Weights of a small mixture-of-experts language model, trained from scratch on English Wikipedia: 10 layers, 16 experts in each of 10 layers.
Below are experts of layer 2 (counted from 0) of a mixture-of-experts language model. Rows are named router (the router's row for the expert), gate (a neuron's input weights, with its number), up (a neuron's input weights, with its number), down (a neuron's output weights, with its number) and show model dimensions 0-255. Each number is 128 + 24 x the weight over its row's rms, rounded and kept within 0 to 255. Numbers have three digits each.
After each expert's rows: "comes before" lists some tokens at least twice as common just after its tokens as in all text; "gets" lists some tokens that make up at least twice as much of what it gets as of all text. This comes from a sample of Wikipedia text that the model never trained on. Tokens count by the router's weight.

# expert 1
router:138128132166141167162101133136111112140128133098151155150151089079170144133136154101091129110138131138144106097131110160175120139128138089156111155107164115102141106103158153123150099143124119145143106144141129160096130145134136101095111125114112094156111166147147162171142106146116152109093098163151127164122133116115102137157080090155159114149128146131165110133120154159107094158120140096118095139134109119144162096130164116146106128142106126156133139145128127108107120117154151167154135089123103160116154159114096174174141087112150150171163086097152148091122096132157135092084152128153110159102102099091115125127092111081096148133103133123109160151152151163129117162123116100148137148118123090123132149137099081150170121105164095147138116101136104136107169088146153
gate6:145130124120127149091114132124115138105125149096096140115111139058076155096104136114124141170138170128129105107143120128116066114146123142150161112149106096129078159156131194083098108081116131133146085120155082148114118116144097128110103137142091124166104079146132139139175140115108161124119152123138139128117119149165151130140154112139134112141137160187131122133119114169139129155107123109115142120140093137111077109149145173117114116144149160108103163142162121065165140087152103117135152095149132132154151132125143116166153155172194092145155120132155156145148146151141128116119115162142102138091096127140118096108128132136138142095123111136175147124114143112104133114111179174122107167137135109114132168144099151115156133145100085145110112110134134141134135109098141
up6:122141149132128126169135090094170119115134140146111183156127117133125094106125127152167124122080114071148127083095130101066145103092139121144098141133113105150146118091142106136180146161123113139116135132146099097146132146135152126112140157136159110127098155091126141135123109159148122119176125127109147146114189102094130103087129152145121135120128147154124158177136092095094109118155116125147099140171119129160161166127151132097175126124140075141168122144126134158075076114144138140137175128139110127150107127131117143123123146085104142122059139106108101106174174135090138124152119131143143096127156109086093119147134141137106078148123148106135152112133157123100138146136120100108106113120099141119159123097100127097088111121153146118171139100140130131101119128115081
down6:155123135132137163096126130144166119125143137104109119133159102176162143076130132087072137097135146160088103135124142159114140114173104106146159105136147142151166139120082181132119157097090120207126130161149070117073108127159122115132120127134123099136094162118170086133163131133142153113132129166128120120134124110128105175095120142146140125112141113131131124131124116133159131114178146136167140153145137102125143124139130127129130107129096167147148117138146130136148095119152146097133072117141156139111156115091111139147093125137126138156156101122128130119074128186117164101143121139164132166168148133163061166116131122092132116136116099159141113158116152134144091089149134138158139107102149123098156110135145152106141149153125121140119140139096146141085128057133137
comes before: " |", ".", "0", "|", " |\n", "–"
gets: " the", "0", "1", "|", " The", " D"

# expert 13
router:084167154137136139102178147111119089196142172092119207142175094067184076123136134149135097093089161166125125118128086157182141130102144137197110148095142123122142125110153117128167092188117104131123126148157150124116102154125159103106139146089121102118090113141129144141134128132144139124110121136129100165129119120100099149141108126155134103140144153127131133153100154140099110125096150127142104137108123127143139105164115120152114120103113151126127131121158099108115133119132134136171122104127118137099134138112107145194151125093131150149147118086165125105112123187131136127125178120134135158138092118107125105127108095126143114149150132115100122142179126140131110149068106123141146145093108098120138147127131109165100128135151107103120117164126106112119128107144156
gate6:161153175127140127073103148094112090129146095142111152161181128135127082099133138178109115098146136124169109163134164172125132116143135088161108139134135109138124162060135112104138111129132145103137164133123149070112105125140105137110111112160131096130137133183082122151079096148151153099162119134140119185146124130077109126138108172135144098115155128149156126137097161116128121112109123124132110165138135126158153099114087127126188136094064123101105136118121128140133181118135104150127090130169147136156146124148118149154133078079114142142141123158097144129091116143123136122095094138129128103131129129150147136115133109136154128112123129114159130129126120111094146164127168112144124159148130145161104095131135160141108123136149092151127132191100105123118179102143139
up6:157136105135138132103100122109129138136115151082166110122148121111112052124130134138117116077085177123099114149152129148125127108153135131128129116143107109136121119095162085127161093137126120152105151108139125157133152152148172159091165118076128142090108148135155123128140121123117098111148119131122147163155171118138150147124098158161105133081154096094128113120090128123119150107143149093134130119135132098114115110090146167144101123110124128138123103132133115124129137100129133115168144107117128084100039143139134153135149110108127126132102173098145120088121129113109160129131123114146073087108122154103105104104126106119170129107164084138101065120137119120117123136143158105095190138123114120129115123138189190124092138115118134144085104162135109143132173173107113
down6:155141116146118098115151096140167131135097139104118160174112134116131152114124148117119140176080142103147149119143132103111117185151143129122126146095171113184102109134157105078106075112090128138144122156123135154128144145092143149107067150146126101155135146130171150158150088118150121175145133168141122136162120149117107115157103129122139123108146158116153109160111151159050116194160140131134113130102154159141115092100140148118108104129108138127134160152135095152132126119085102121137090154123092132106114123100148102124089111152136126117153116109150148137172166157118081114134120128143164157155116159143127114145145098148087092091137147127128141152120150105147096128159115150169168134130148111165142083112153148146131173128112152150099083129113130136109130112125116
comes before: " |", ",", ".", "–", "\n", ")"
gets: "0", "1", "2", "3", "4", "20"

# expert 7
router:145069098144155148072133151175105132138126097138164141126162115106173129155173099104130130076113120152146082141125131116155098142114157078164109123129147130112152081130107109127110126128107090151156125133120092147149162139158124079095103132106068129155101152145115166148168106138094142121099102138141099121078136104107102138119100089131143124128100145129156103142132154139115123109109156107145117146182089155121121110130112121125134112132093167159150170125137129112121124125146116122146083115178082159113111132109123141140120107110145135127164118119114135102118105147144176121134130125160092160128150135108082170165104113099097174120124159164109148154152150126118126130120122087157120133137089096118167152175128128147121121107182131155148103141155103152122142117140125
gate2:102101150100096124123124117123108152152102147115127164190106111125154123155142149095144121106111129104125132113130109135152106173121115120119180102102122158138170117120151179115102110135152118089160164129137112109134114120121104111138162179177122114136113119136116152132152142111149109101111153155068140096135097096120155136111076145140137124132107112107130127132190103112103128117105120167113123111101119162106130096107121142105085104130137147095137161171128124125096131145146142155127088105114094122142102141121103175095129140100135177134110110105154148174124090140121184114093128142116090137148172135120122105135120101124110109100154146152095069130148169152151201116107095102128134152085108108121131139113112158151154097117122171163164142127109112095115165129121134
up2:152121129139135139122098112105126133142144106150165126125137097118196123129102110124141144091153107112149135104143113126126143126143130136154150146137134212135152084118124118132107073145116181106077105138087151146113102124107084084121127138155136167089108128090146139113125153107134149118091123108115115129107135103136142119122119141131103130152079113116126114186158132143110138117108104136117137153140111132084123106118118138107169142100087081149105119130107125121116147133103121110084141090154130133096113090087108123121099143111130145084147160136099163129138136133156171165084166080145144133133165159114127145138092120125095101134194114138135168188097177170109146113102122171129114142140107146114110130134116095142161103101128124098093111127121077139134120124129166
down2:144117177110127115115111120108126094112149125129107144180111117100112113132126141131149123132111113097113132148111094152148137152132165128144124102124069168114116161102177095117124154117155100131093132093152100115145092148154133135109106171105164091131090133145146099119108155126150163086138153115137145142161143148113156145159123172122135128111143140147061145139071159151146144117119111160166156107120098108200060101135121172155114130132131135112166131121146105160106116144116145130117150142118172132126158101126116119138129144126193121135148111105139120114119161129097108147109139111124154152151111118131131109162121175160176158159115136104126131141111114100123103153130105130142160142158149127118121122155078127099070066148164103167133150149124107118120130138083121
comes before: "-", "|", "19", "20", "==", "The"
gets: " (", "\n", " |\n", " ", ".\n\n", "–"

# expert 4
router:135106125105137084096143114075103133154175151105135116153110099133085150147128074162126138148190147167164131125190123147100031142123130137117131144086131115141120109114142163105116129126151115135107127127162126117125162134180128133138193212124123115141137147145137140132149128145076137097129125127159130143129137127108139137121159121140138113127090125145127085131110142129134111134126149118121107134236130108136129119144112121126134119151124153130128136170095094128134121132141135146148107134167136134125170167125124152133117127107153114134127133115128189120109112154135151102111128090116141128127133116117126142157120125108138136143066146124107151152141153142122132119140133144137144157130120123135132123147104152147093116123107108118122074051144093117053125129132140
gate2:140096115112159086155129152160122122115073147109154152082144081140099148177094134108139123108143132134162153076108116081080067115114111135111155084130135122095166172129119127132189117110163100127092170115076156125143105108136097138098125161111164107143109150100169104122149117134148129100130113115128084101118155135161115107155120142110115105120134118116090135122131166151140110137088170115084119151149102073132128129119141117115128131105143135127122147154129147139130171135120142114147133135117111145094126140129103112138124096117147147090129132110134125128122119148154107114103105094122085114106172135065142131116141134132135090166108125108122118183141162140128131158111127158129167115098129103117168138125171100121136140148152085107086120141075078135139126119155108
up2:141140118148127139099131118101101139155161110134106113063104119111110141111111139161135121141138112137132127153135129135099121137132135127135150103113146105157129138140103144188130166134105114122146115173197123143142093085096126151077132117117123123123174105166090117126159149114150123143113119102129169106079150137152143138160105094135118067123089160149121151100110107156143115163171087133124089140116139136102109117140111120149137129129105127125134156150098134139111109157130095131131144138153131135120108148100128127145110094110128141136143099153121150130134152151104134109113098148101057086118065080156100082115140123110111138121138131081146114132107146125116091136092085128066132141128147141136097103090155088128095133092127117143136137146095095120187091137057113
down2:131070120157159120158131119153111144119139090100113115130140135082159096163118123111124110142133172132086119153143130095147134122130120104134166152126091137170105134142102131140168140088110101103145079169124134142111126108108109144148154099140134083141129148125110112117152168138161163171150132132100155109111120130112123133140118128139141137145196146113176155137133129115102156129164183104125112097098106110132124087133129153117127102146171095143087110145088122153143129147071133111112109154092102121121124124098127108170091090108080123121142134147090130076147144115151119109065169167146094160106075141124123124114093147119147129144139130110143123108108109111136116123148137111105172126150143105111118150151095172101147143150145132112094154177125152164093111155121119
comes before: " the", " a", " to", " in", " by", " his"
gets: " and", " of", ",", " in", " to", " for"

# expert 11
router:076101144139176128166109087106135129152135173109122153148146102148100141131144141100158079174116139144129123135135115146140107143103135111108103142066135125120152142111172109179144107112146127164116091109167125153084098137140148130083087192134113109140133180164139139101138089147085159081100131137141121130066148109102126146141121142139128106127135134127105073131122170139103115149103149099167117139107092101149145121115119114141079092109097167129143125110122095124142154115128149137172100094133137132113130130100118126140125100122126160163151099117126158096118114160142094120122135125134110143120149127099131097118105111134062160110123121143097125157150125156119096137149091099112154148186120103129143153118115072136132106123139103128125082117115120148081141128129140
gate2:112126132156145129079124134115141148132133124147124126098169112124125124119154124109144136113126121161120115157155130138144115163091108157164141147111130110143162133176110101129178077137118143150097121152129111174102105187109131140126107108168122119153132164106132119103163152147130111104101120083157108100096155152114116159129148136150117142141126165151059078138128105105111146153073103136100127129128109164091119078105176135104140144140145141144146140138148168101109129088106149069129181150104117144128150136108121122101133106104130114138136133182150105108087170094152104124151108148109107125099119115135139128159144158108148082172120172154119109138135120134135172151125096114111132108154092099107076107129135147125122122138106136141175168156131154140127118121182164
up2:163146052109131113152134170151129111129128118112150131167121078105143151093121095116128143149172164147140132084098090130108164149151162135104133118136126094119066155104114146083091181153128148114099129142122138154176155062102113135127191115115104156153131138121119129146107148155112145171169146148146115157150093119121153089103140105122172149146121097116127152074122131120164114095131143113114131144123118093157124183124142118125144095117134116138117145123156132141123146140132106122096098084115135114113124115116118143135136142164171128112120122113153147173156098138127115126130157107134126131140123135152130103130094113152127174091128132110115122150151163147084099098123149103174076140112160121138158078104116107104140156105151141104118121111146144113154108138093095
down2:093125138102123163125142103134154107123129169127138091125118112140088117141100141137142132119104147129120148137091131128124121119093111074138147179156101118103143136110114111085155086116115088190181151113108129106164125115156129087095099103122112156119132139117112119083079097112134145143133103160086139120094137081106103148107077105152170115129121132127144109141125175115157133145145153115127090090086103157161113091145123114150147159138094095127102090085095098133137076108138129169184106184150140093122135121130095137122118136147141092151154131124090100134146097167118122161099128105089123121121163129108125156133092094126121148158184088100142133124118140135141137106112136115138165180124120120144126177140145128093123119119138151125128151115130142115130101135112142
comes before: " ", " The", " and", " In", " He", " \""
gets: ",", " |", ".", ")", "\"", ";"

# expert 2
router:100137128151170150137100089119119082116091113086123165166118116099159088153148135115105164114163122129147090132098109146136118144115136143128122161120137104085117158083151123122127105154080097158184128114132092141102148153117127118124141138114111124156113152176159114130161075128127138130130110161132126157076134100108092138153105086133170069131124143159143102171101144128130123166100134113122114163159141076141175109129184093120057127165118140130140139135118119130118145128138142137137129120130114137118132153106113127204168092151154159133166098102118151128123111136144107098093140105146120140111084096099105147093118102143123135157115141158109150139135134150106117135129102108121128149099114111123124149151115122165163097112142102136139146115147154139072131116142160
gate6:110148151125170131094123127157127103142107128079120109156140200091134102116144108133163124101160121132165119100122123140128123165121104151117097087140114110142123141154155135130195077086121117104112086129107144108130131158134111104126126090112079144115152163147122143142183169085118123153145152121135149105106165143103107123075109124136145097094106185106128149127128141096158136097074177119114109151134164142145120138080144108157121126137141150152134125096078135105087146114122161129141131121110116152110145106128131084134129128122134152165140122084114135119134132166116113161138124122162090114144162132112119126157152130126131159154122159115149139126134105115110085121125134158151138087113103153086126075125143134127120161143156114094128134170185126111130120071158107
up6:156115126134083123183137154130141165114141154137168139091105102170163095119121151131119137129107130156101117156124109108123137105186114118147105133128129111126152160139134113124085170160132152126109105168135102146131117148130117140088150170116133124131116083114124117120119106157158133159135081161132103105138106176116141107176102120136100114145133086147180105138167133180119098115170111136146151101133085108125107124131143159105132163117134101131119180124164126083153113120123110128125147153127094135135130156125143151085165105126101135079146120135138128174083116134127116103114117151128108149100099124158128117127103168126134118133107141137094151126109174106139176147096143058101149173128144137139105152130131118143117095122115149181134138090081133121130110202127132
down6:153152114148091142098065150170109126119149144084101145138133116157144091119158156173138114144185140141094116140124149179120105138085130123088128180113137149095154111125143096115153135150125120124128151155136099124123136097124140140131141179134130072148136104109164134094151087184132127070118107120123097107137160108125110110178172106154082083120075116190111156125121153108137182110106152134095139117149166123116138133124124154144133123126068112096130116142103128070125156134112107150131141105144118136131097138143141122129124131111132122122141115133104093137104126129111109122113137193126129111139120122144134124130108131128168094138141151116155104131101148133102116115147095154151151171133118139122135175112134155169095123134134126086113093150136092116146121096092160
comes before: "20", "19", "1", "2", "0", "3"
gets: " ", ".\n\n", " c", " f", "–", "%"